config = dict(
    n_layer=11,
    d_model=256,
    n_experts=256,
    experts_per_token=8,
    d_expert=48,
    d_shared_expert=64,
    activation='squared_relu',
    moe_layers=[1, 2, 3, 4, 5, 6, 7, 8, 9, 10],
    router_score='sigmoid',
    normalize_top_k=True,
    routed_scale=2.5,
    balance_loss=0.0059,
    balance_bias=False,
    shared_expert_gate=True,
    init_std_router=0.00869,
    lr_router=0.00143,
    vocab_size=2120,
    norm='layernorm',
    norm_eps=1e-07,
    tie_embeddings=True,
    optimizer='soap_variant',
    lr=0.00378,
    beta1=0.95,
    beta2=0.98,
    batch_tokens=131072,
    seq_len=512,
    train_tokens=655500000,
    steps=5002,
    dataset='wikipedia_en',
)
Below are experts of layer 4 (counted from 0) of a mixture-of-experts language model. Rows are named router (the router's row for the expert), up (a neuron's input weights, with its number) and show model dimensions 0-255. Each number is 128 + 24 x the weight over its row's rms, rounded and kept within 0 to 255. Numbers have three digits each.
After each expert's rows: a language model's description of what the expert responds to. This comes from a sample of Wikipedia text that the model never trained on.

# expert 0
router:147122121110155110085081100122122117102111119096135097139121131119111117166158179133113141141172134147067137087168164131149095161135125085117151105097112129119144126095119165117111141128103144129118137110126159176108133115145148153100095127115148140176113126149174122151108100119139143122099127111094086128151135135143123107109130153136144129140132132128152184135112134138154138147090087127148124132097084134154142124140155117166123151136114133102081138139116168114157132104162071112142117107134119118121096120139123102144138128139174141171092115125071140142161179124136110134105126125170127116125102171144109080092127097128103135144094142149126125119119145106132135110135120150161097144121152111158098152071136203121072171168129164144151137118141106158134122165155093
up1:146142154108115076134124139143150163081120112120094169177140116125131152132101143157173151122133102117092097139173123105147121082099152158097109147156106088128155119120114126151125138097133163153087112120167095146117092064151127145167123118121053107116139144121136155137140127096088128107056148136144115093106161113152148115108156150120123154113118115117150166117147087141131143074142067119156140154085134139108148104113126124129126109132145096073121144160132144151152111133106131123128137094126113183149144130154144150142132136091146155140119079123141163136130148154090101121109153134150115139115110160117110125125151082098093128130140131117106151128129176130137121122172151100113127181118153114130080145151117150142150128155135141162128144099137121110140120104148110
Single capital letters or short capitalized pieces starting names in lists and tables, such as M(uslims), G(ordon), R(ookie), L.

# expert 58
router:161097124093139121098115119144127131130132156067180108137126131186134142113142121118129153158137109112136139133131117139135153132101142119142129116101050100158123120142080120105121111149122089088154103097154155127147122166176154081083096107122120124108115124119148135124125132130103153137122111119131153131145171138157137097125165167129146147168135133133119164118133109163140110125090121113125112102150132141126095137100123147102110158141090132149126140114142168109128146156108106139173119132140096068070134105137136109128107093122129112145111149107093115117133070122184132171153154103149133145124119140141139113118088164124166135141139139132170155124113133136165164116200108111121161168157081153094131119172131119120130141087087128151095146134161151120163103103162145
up1:113136112116139148101086120162162110099099125093111083145105150127121122128136098120107139094158110120144141165104140133112114103134104113105122118131095119135156111127109101084136134119095110140143131092137137122107135125121141145139108150102089182127127106124145124094166137125179121113157121140169120103162111128139154080127129145151111135137141131147159082115152122114176125144107099080113136149142108125101101124131115170137167150180108130151129146120138127147131157095102128154122112115144135120119097127129118139112085094105084163051095158113061111107110126149151125159105113131095133117099131161139146127122174147138148129157109149124160137110167159127129197118126092128134159149115143126142129128155154130100151189113107121099143126114167182064181105145166149
Second pieces of words after a starting consonant, such as ro in roads, rock, robotics, Grover, and he, che.

# expert 54
router:122109103159110106133098090140138120121142136128119156156138115118135144177154149123093136144142142134093124108137110094155115149153158093141145123064138147086127140131114128150115143138094155146110105153107112163103142148131150155101080136162096134172147112105138101138140159097157129138105130159125150144134108110142102111144156099127153141139100125107155113132137141121139144159119091119147106078094120099156121122180103181131126157133051105094112122149078118114147113138118151145157123130103089137117131127140143158163095072130143137177154157117107143152167077078144130187152130128145137104114134099157135117154154115116200139107136115145089153096176123134148123124160103106129153131148086107109091113117161120138127152089094145155132117117152147136101107123140103
up1:102106139144122090133133140166108069157127113150122156132117143106102109126167098144080091125126129102085119130152097103127126138109124065131144143117155155092124157105127153156127135130183096109137103168162141175122155094116121143133177134156122121126192117147129187087133120117106104150119196126125116144121134137116089135129168114105105140129129132118108090155152149144146155119083103138131132134086116099130110163132180115103154145099171088151162145116169118126155151157154125122103118116129121150146106126137163135124102128077114112146132109139163120130134115071106138146149177144129112090153109122140165121090142124134142138138108113147168131144154114174154142096129104103113117129143148115124124093133104112119147117139091167141150162127092154070137122157122110
Section heading markers, paragraph breaks, sentence-final periods and table pipes, such as ==, ===, blank lines, ")." endings.

# expert 39
router:149143129112150109092107107115145151146124126110176100140130087100132149133137117113087092118121148125160127143160143146152066180142115085106110116120148097126140128101087149138145150170143135161142154120122153135111100144086154132140142116123140117109145137128158085161110183139139102125105102108120156112135142185173109150127130142168158157123105157110134075121167046105102128081109117088147094108112131142149102116119124138143119137138099108111089118190145136118116116131127102119129152069117122120097191116146135103148144124140123120164102150083113121133148097100138105134156138156166110155136162106160162137108129144101113131098150123136101123144134140089137129135176114139143121154100125128143114138136142170142129088093135158109142126092147139117155073130106153
up0:146110151133146130100123178158144138108152073145098147156108146140162137110120116115125148164137120103135105132102072161124120147121111142100148160088123151116124081136084147177085125109146150111141128132124128114136114108113129147116114117118127188087145129100098120130162119136110117096149164145107135154136154084130095114145136160153134164109066109170104135125106076090148175151137072138143148145096173117145126104164110139107138138151076102129131137134131147124182140169095156087093133123078097105162100133148144125115101134165179140123158140135090132138151123151069134162141112160167111113116099115139138140129144136139132153110149136155106116136131137163152127098124113098101096135157152121160168124124080172139130106121104143128148105109139125130144143129134154
Space tokens right before a number, especially after month names in dates (January 12, August 1) and after table pipes.

# expert 29
router:149145088112171085073109138101125133128112105082120108143108093155131136164147156125102128152111113158120139114147133141148118134128136106147074101144146133130135118116074112172118147129143119149152118149130131140122113144125143107137109115139115118165160154125150117162101131149189077121133166083129101126166105124117137108120121114122136163174085126089124142099152096102116132096124101146151126118110126168153111150131098135162145101141148096109106144189131166080164063132117106113117160069150157081096132117142180095135113140152169150130151117099109138155140110084138120159105155150147124123138144092131108118123121109152117159114131118169126133103116157115110107097184138131125123138122137166081097145116121124095123099133096175158110166088149128135131118129124130
up1:135180143118132126158154130133111106095143096104158182145143088148172142122099154165135168120118125158128125137145136139111108131104114122124116090125146098108105151173102131100117157092155108161121120105131106150100151113153111059115097121095100132139109162100151137159160093114124121179122138107117129118103140144111122130141119139111159134194108120075124149109120133108090149144093115112124141115099144130121159119089123143121134143117116130134101116113096111120142115141101109108105118084133119111121167159123179145129102180153162131105110143147102142095180093135129114141131156122149132161121106159114089132108152102131100162116113143171173113111129133108131093132144118142168111152140114150130135101078075127097175128151151093097131173137155130099143129116059165
Bare space tokens and table pipes right before numbers or cells in tables, election results and statistics: " 350", "| 2,240".

# expert 14
router:123113122131128146125149110128129068149139124163175101154125157132117142114138137138126131130141167180127137139133142141119138131145086086120114090081114111153099143123085138134056119147114136104110146117141117122139158130144174113116109115140176133117157081128130131150142140071170115094126066156051134182146151104138108110131150094085126159132125158115151142131134099116139106188152095144121118131152146112133103160166111119128129144134119112129141153152150134123151085133161150088172127153116124077115103132143112120153122139168104134160116105153109140140119145105150139147161130122153104160137136115141119082158128138125127146127123090139088080129095102108126121080087114143169083103142136113111124148091127126124097121122104136130145174118138154123073126169134105
up1:129132117138212131131169115108093106137162107104162102120140133107103112172129130158139094125097140158135117065132089130133136167111112125140103135127107155110140124111160122109134110115107115137139119092130126119119127118084124099101114135127140123113136135153120137097146144134174081145136127125152082105150128126138125127138128143148128087106138107119150148092093122051107102124130083130112122117127142132163121166099130118128157128101119150152140155185141105094148109116111115144127116107158105130149073139128136123188138126098137078149132083139149149161110104166128152099159145102111092166131140180143101148099148108134064159134104124134182151136160154148138141076151131131161102151133149145092111123122162117101119108144187110138111136135102142134137118172085146
Spaces and pipe or semicolon separators between numeric cells in results and statistics tables, such as "| 63 |" and "3; 6;".

# expert 53
router:160123139152118120114111150141129130124152165114154148155144106110136153121161115157124136157134173092122103110162151112128115129144131137172074116116160092088140117115135104133086117136155127139111124121076116109094108098157129140105141136125143150167126098143117107151109111101129134128108060144141115110149145149119136128169104117069143158114145128104133165110157112090160113120113115123068146115161162127135123152133136147118090140158134115148092129167103131085139159148109148116129097143127118132135108111144126129141115078106163106138114135094091151125131115133110082147139147122176166154120146163145154103123173143118159191109095118163104061193104153100101083105099109141131118118109115116137114124122167137157097121096149138160110142141145108139159070151098125
up2:126076129136112097118199160169112144135132098131170090102115128139109101143151144153124159128121098142111128132138127125086104157106142159091150120094142099127157164115132098128091121120144116119102145149124156116135148110106070128115102135126150149113100145141139108157116165118135096080130109157157126138141121115130141139135137103158176107158161158121164132109146086128147167169143141159110186120158127140173131134100135144132109144130145126132134105086081105069169136136146116127113094120126142112145116105100124127120098122137153119097105089167144139117087105106181112133134145085158137090123102159128122181136143110148121088130107123136160190156090145087135163111108135173139140109121104153113115120136178140103136124137097145100166142111125115104153117178135139
Inner and final pieces of Slavic and other foreign surnames and places (-ov, -ki, -ka, -urg), plus table pipes after names.

# expert 43
router:122090114116118156116149145124126132148139097099141090108144202093065121133146154141127122150117135160106140128103136167133148159128112138149143142130126102143142167126102097140129152115175092128097116131110157152122117171101133154104119121127138135142172141112124135147131118105110113134143122137110132139133088113128160097103155131112147152101120148145150141130155128138122133165104118150083106108151079150164129083130080184118109149143139113126142184126094100134180124125166078080162162147151072097180127133133120103145132091145096143135076119133084134142152136104103124145066144122135105137095136114165138109123125121167141135139110117179133148128123110131111135124121130114125138125134125154108122181071180168133097107107099122196132136107137132128108117132124098
up1:129123139109133116102141146103109113140122159124130141113120100163124118133147093194138139148119125162140122129126133181188168152100139090120088112113156151124100159147165112145199122129093112104097147152101179110143124148124106091114086119145118111110139149122126138142140056142110090111118138126141102099172108139149171102126109142117125120135132102119123084115108120127132108143092127109087125113134070149106146102116125144153123146103160112116152130154144107116151129147128101126148126174133131090122079104119151078102165121166144098128116104142115123173105099163126111182124096116138117103110153113137159144079143105148105114139108111191163149143159136082131152138108135139113150117116110167090105098147110157165134140145095148154138168108158137130106151143118125
Unit symbols and percent signs right after numbers, such as m in 900 m, km, and %, plus North and South.

# expert 61
router:125147130166123109111131156143167147128167096109162135128154097120143113131151130137115149163107186147083124117124183150147150104164112096125138139093144145105128123109137139144119134129099109081062131111152136155106128131166116115142115152123139143094107121130111147138118139061101123121114077120086173164143149124138138084149132119072124133142139167088165144140102118152092108159117113128135151095086151122091099103142123114078117124159118115105173151133072089127157103133147107106153121114119108158107125132127156085160162144127152155119113189091165148134176146093124101159086157140111137142122113123116111103119121152138126125135126122135163140130141141102092122107117144083126117129125130145117103140081144145106121186120129173128117152127140122122180112111093138
up0:112129119128117113119135140173150114142129179123142144150130183151149144146140125095059197179072116109137114123153132113159173132121115122119067140096174107142094103118123132122122142153151128121085097148128134124093116134112088144143117114130125135109100110088172130126150174143119151127122099127156119108165176139141136146113156128121146075152148125160135144131085124102132122104128141105137114115107141164123138134086138088121106144139146163094118152127131157099143134122160126116112124171160149121113202133127140110107096119057127116159149113145123122118130122113158123143067154113130137130112109180125109133087132121099143098157136116126079125113100110142129131114167173120155139142158126141082144128143095123113163131131109092140112132071129130133165141092126119
Semicolons, commas and slashes separating names or items in tables and credit lists, such as Eminem; and Blackbear; The Lab.

# expert 63
router:118125098134169096094135115170140101088162149123159118121118146141144156141120164160116110128127128119110140131122100133172185125165143122133137150159157120150152090113148116146161159113153117132111134115135165124095148134139148116153088117146131148139156099150155125157149140073134074126135129133110126180148141135109103090129127088132152145148128170123198163124107111124130085147093076121156074126107120146123081135094128083131120139131110077148100152120087146083107141088124105131161120122108110139143072084123086144127144118123154099135130161134152163187154120093129118141106151102125109131129125115135071128154093093154142129136128102126161150122155107135105137113134084113136138137111122103152110154123145110154129157185104145141119146100134138152143146086141105
up11:146125094125099114104142089179166091160128119175149150094118132115101090108135161129161143168137151068127128148137176182138134159115134150138095090103143125128125125139160159147123104152107115153084126127159117096143149155165120138123131124121109109104115140165145073154133096141117120147168090151154137113118096145126095150139136171139148144114117129171068139154133088123140109125130118147083146136122086127162117135128096149112108117141130137108105112126141110144083138082118169113141101122131155150138147119131155127122125134112135124148087128156098131088100184163092112155112089136114143123154146132098155109120135110165122104127150119124159131157112122140092095153083160115142145084123111127080150098114133129098113092148128125134088125093126181147140071140133162
Header words and separators in wiki tables and infoboxes, such as Team, Pool, Candidate, %, pipes and colons after Domain.

# expert 4
router:139087147153146129102117126135146134180125132108129133139114097117132144129179131110073116136143110122137152111149147136129108125107107137191123118090143153140163114155123123098134131129115126190111165112178158158136147145168137140105112108158121124139112105175132093107115160090101093145143125081086143101143096162101195156163153122171143130115092131134142130135120106140102091115118112162157113135121136129115095072140155131121091115188159117124115133158097129092095105131127104137168114139125135117167098127150102122130143114133143146110107149115129152118122115088098066133098124174155117129058116138157087120147106157132132142115149105119147142166116142128146114103109110131176124135106094102118125129106104139090136146116135150177129109127151113154140089147170094
up1:106106135153111129150154162100137106126122130114169166161101096137136145147162179135122139127114118123117132121116119168132110097078101160137159120131132085142139081154147125140146124128150156080109143135115148140138129118137132133121126125074107157096128134147093135135139197129130124156125104127136125136143177149091148154188162151175138125136130122139132100153158129149077062077110113133148134102163125135152084091135112168162150132093100103148094154150123116146093148124072172169104138155058133114106094124123068124128117137168115097132092154113163162105118103111149126120145108128132132165109126125112160123118139154118120123113158121146160166118142132089106140155155089166120140106132134107162143133116124139120134143122112160126111123091115154087129113107134102
Double line breaks after article titles and headings, plus en dashes, hyphens and slashes joining names or years, such as 1939–1940, RM/CM.

# expert 52
router:117142121113134080076148142129115129142168094151180110168131118155129115151132158127136109130149132139120128139142161135115117079145133099134120105089109115131097164111102133135074127127105130126092112141147116127123104134140163133145104096144150141150123108104121148165159117111126128076058076135083164143156142109129118164117132154120146172142117168128119127112139126118139130170146103104134108133117162124130121104174135134126106129138124111089091144177174126119160115151132152144159127123093114110113156144146126116138127114195141120131100145128104136114125159110167135156156149130176090160135106121161113064160164126124134123129138108152071121134111113132096111078086100132153117132131110079142101160123116169153137100082119096109129128118152176104096128150174093
up0:121110148127151096090142132094120136098137123133106137135162114154139171146126125164148096127108126086091164122146156172122096117126076114142079133158167104127117103131114133144121130112089136151088133103133156117152117120109121150131122152156118159147114117166130107137145119143161133117119204084131100179161137063130096109139107122151138159144107149158160136083151123138103100159119099142137135165114160097127112136160101127135126097169128124097099144119083141126149150112174058163113155102149153139153115153152137168137134082134128122135165115169128086162128114118171105134094127127134108154108089115131131151136091125159131114144106144109149144113136130148104112061147110151148120130095151126131099143089111120126098108113119128149059147134103146130131156136120123
Spaces and the leading 1 or 9 of years and numbers in tables, lists and coordinates, such as 1887–1959 and 1947 season.